Experts of a small language model: a sigmoid router.
Below are experts of layer 6 (counted from 0) of a mixture-of-experts language model. Rows are named down (a neuron's output weights, with its number) and show model dimensions 128-255. Each number is 500 + 40 x the weight over its row's rms, rounded and kept within 0 to 999. Numbers have three digits each.
Before each expert's rows: "comes before" lists some tokens at least twice as common just after its tokens as in all text. This comes from a sample of Wikipedia text that the model never trained on. Tokens count by the router's weight.

# expert 60
comes before: " |", ".", "–", "0", " |\n", "%"
down0:530511542546502535532495586555485544418526510355510542486530503450511527492570472568540487474501440497495565537493498566445489487539486513529525507437527512481433533480452503431512554470554469494497441453490530534502496498447476501499496566502505476481448503493490517529498516470480476523515424567472481536474493494497537526442544426496497503482448504506480512594486478517492467516499

# expert 31
comes before: "\n", ",", " |", "ia", " (", " de"
down0:498504420548433480454476490495563487517466506507464504485427511501511538545481508562460499516604496478492501482431449553501506560395508455477524493492510500484554499485525520493501524646483495473528428464497491495488478445440545491547472486459469499462496543459468510498524494509481560503476541499500501513530448486549579465469507528456436487582488440461493479497387470506524534470418

# expert 22
comes before: " ", " T", " N", " S", " R", " A"
down0:499496476497511502501554499432589456576499542554503482511574509388498499502523516550507579489595548489522471491429505497496466468536565477589656481479498543599454485526467545500506506537486501474500456519476504576530526490472549516557502466502496554449449510550477543418466561463465496488449456483522488498488568501402503483480475533527504516512503477506561542465527507553496402527463

# expert 42
comes before: " of", ",", ".", " was", " in", ".\n\n"
down0:441487500513458503458514505458446502439499447483538554444496510529542505453490592503499470555500566455413484562490468519570467492513454473513500498510570539535527503440489510506571528556523406471545500500505507606536519508477466504582443496540431462545454527474479457494483575563550543490487504436484426480501451495475482512504470455553518499515496542477509555550481510484507524421557

# expert 24
comes before: " ", " the", " his", " a", " January", " September"
down0:519506466492568505512463517510564545478520522525490506456516556576545513557501494481538460576572526502487502565524489503459499514498570446457510487427475489502527518518519466461507496500548542442484513546457501489449500498431501378500441498522504509458510498503538427510474500482501550501469524506505552547471405518460421514459475500502520460542501498471486469588455484495504485482501

# expert 58
comes before: " ", "|", "-", " Total", "|---|---|---|---", "|---|---|---|---|\n"
down0:482484505501481564499504445580555518421500536418476492503468501423505524489466501484493533584456490485473526470454478553467471470479498500495539516473479574488499428531531521501533537513477580587494406492438516462486495470443509492527533459473495460501538471536491486452429599500490424520512460497496507489493539487464551455494629516504471481492537492514415508502501485535503521453464

# expert 23
comes before: " the", " a", " an", " as", " his", " \""
down0:508528511511513476449513441442416495521465527564453465632599455530482498469555532505505521497467528584459538519501492513496439484504449503506534485579478539523510544503420523486498554412512496500469466450380474485469507436452489477483504465513508432583491581482584513497506502497497577480465513457484495499485512495504506497529513490522492482499517488480524468481536490460465462531493

# expert 0
comes before: "9", "8", "5", "6", "7", "4"
down0:489483522499482504514403501462474472494563507527510489484550602509496521514397497559525585424467540529508446427541498503492454516506500524444440521551494482500499511491522519468501532496498419507526470487474519470605521588474481513563499495418488453401498562502487498518497496502531533442545537550478579472522501455486551411523468496506501584505515447470492511491496556541502471461504

# expert 55
comes before: "ed", "ing", " to", "ation", "ion", "ment"
down0:489483572494515439467515510496508467498481426514489598527506505450539388514496522465457501498494457543542514461512474465437469576479495455478497510476537445476464489453564530536529501566488520444493494546491543438493408553398526479453451462486501461506518509499476516447396627469489498468477465477429500500512510478471527467525529503533506555459502496530502499560424463498478411491484

# expert 6
comes before: " |", ")", ";", ")\n", "°N", "),"
down0:488423476497511514463517425453591438457465495520514540515520530547536438457496475519501503450539514503539471449478458523467511448580439505505465506569450500564461552501513501515576435436533415473521508461478478484428523468475491486577495509479398481510500432530484498562460510480596439464496504517520473443503478495547627485501366455490474508465546472466453557464506503483502516500504

# expert 11
comes before: "1", "2", "0", "3", "4", "5"
down0:436601503421492488489489468552525446495501513506494471497432527521495639595520497435495454507494505481525419395491498486504500500532498511495465428480503495486527501476521463500545462568458480556490518546509481455500519559538512510517530434563510498443487535499481447503473514495488525503519525430457459465596527486475470538461506464474602502437508498500468493451462565499431450412579

# expert 19
comes before: ",", "'s", " |", " (", "\n", " and"
down0:399543460555523508486534499431449441537504472497525506489545438409552565430540557460497508511491507520524558502489506491489495491428566530503552487503379476597544417545474449500577468501548531492537481459556555493471498486547505579547456488534501453530499441475531506506509475475443505498399561515494526471458545482489497557546499489497484491488541495529490447483507519493448520509494

# expert 43
comes before: "s", "ing", "ed", " of", ",", " to"
down0:500529531487496496538525469583452507511531488476499479521499521433481544492552443481489556540541464440510503555380478514513531546503405430482496499503495573514439499520505530403508526463510472492496508537522530507427459528560460468464512533542426591521524500518491567497476490486480498541503439470453497544504439565447495496516491443424529414534495511559440452568426497515499522510517

# expert 50
comes before: "1", "2", "3", " |", "4", " |\n"
down0:526430502496446461497635501494528536544551442496467473407508503616499564499500501511525500497573520497423485527458514499499487604418494493451516525446518426567536521592486464528545476499457487520541518483520537482508493510515508444467532524463500493533488497499513467527462461436515505520576528450499546488479554467511464590511436517456458496515528461492454522502484497498476514525570

# expert 41
comes before: " the", " by", " to", " in", " a", " on"
down0:506485413506419488496518471483475456495499507481511534515488466507394395503500453476374497494460500456499594534599499474504506488415486514472594506535538568437483493554453479515532568579516524533435510488493502470447499468495501432540443573493537463520483535562496453493516507498600632524499516463500499502515483557512493502469497500489379497477507527505504421475500512496554494512502

# expert 29
comes before: "9", "8", "7", "6", "0", "5"
down0:504540495551644487466475491495467512523450495426483497541442467470487531509474474568505535477518541496484507538505418546460516490531420511489490526493528534441547444378440558501401473497482507528525443505513489492509493523465491460499533506495509492547552472537510494506516468439485547501450538489451497410573534478449530528532502431453510492547520465570555492500500621533548531545518

# expert 15
comes before: " ", " The", " He", " In", " It", " \""
down0:475468465501523486561561555508557505506531424500437573496521537488514484457601528509554537505492476470471459555528491449571471519488490479538518504495539412480544514591485499462524569473468502412528530513531493470549436497574527499505493578535483496500459463495535510518494505507527417539500523451469529510485454448492481526501472473463490515406525493478501510478513465550473525510498

# expert 20
comes before: ",", "\n", " City", " (", "'s", " University"
down0:481501430505456515512509512449502484522496449466483467485496596448468539465431584504451491456533518527478490474539525497502482508491481506554424551437503523368503501486457439532512525543500464574503492521451448521535457504534548577485449612548497461541538513461513501509511524596542468509499460475496390575494543588488524508429497514538555440504494463534523490487475455473507487530540

# expert 34
comes before: ",", " of", ".", " in", " and", ".\n\n"
down0:525529476523507465510537499471461512502492469399505506505505536484530494506497527428505487530444497503499590532425413410523483505543493563528497431571483521460522601468537457472515528535533468379590528505543480492502528456494499561494467487517485432479492548622502472486509495503613508493499497577562515576572452552437501584517498467435509500495494507536505485553417543537500557495508

# expert 14
comes before: ",", " of", " and", ".", " in", "\n"
down0:484481467511490503454511532546499497500528475480501516423461543478495545494527452449581484488547465533502481511513538464496495538506520522536463405493482422525577509580576465502526479421453452444486571523483499572500555488545479503505510460522429546386540474501509466569567425504515488502549434490508495526456483507435501487499533451456580484503468496553537470431510500476500569463477

# expert 28
comes before: " the", " and", " he", " be", " a", " which"
down0:479499493546566415405492441438459482475594490518473476541497469486519532469469500500498520505427486492554473472515537530451411428497458527500507461568518525477551474477453571440498488486496473532501505504474481503554500438446498499497445522496539467507458488512485524552527559418504468525505506532492569534472495488486507477455500477441396444508543497516505501505550447516458483460542

# expert 49
comes before: "–", ",", " and", ")\n", ")", "\n"
down0:462562503520470548471505461498519489523512447473488510481484500526529532524589477500480435462457457539469495569458462468438569516458479443455512500529516480499504491436439517504493491521506466385479502470468506515492501569531529530491581435523469602414444500503458481524510498503505516526501501451533503472512463481423547526486455542385486511455536453493517453506524517499485507413528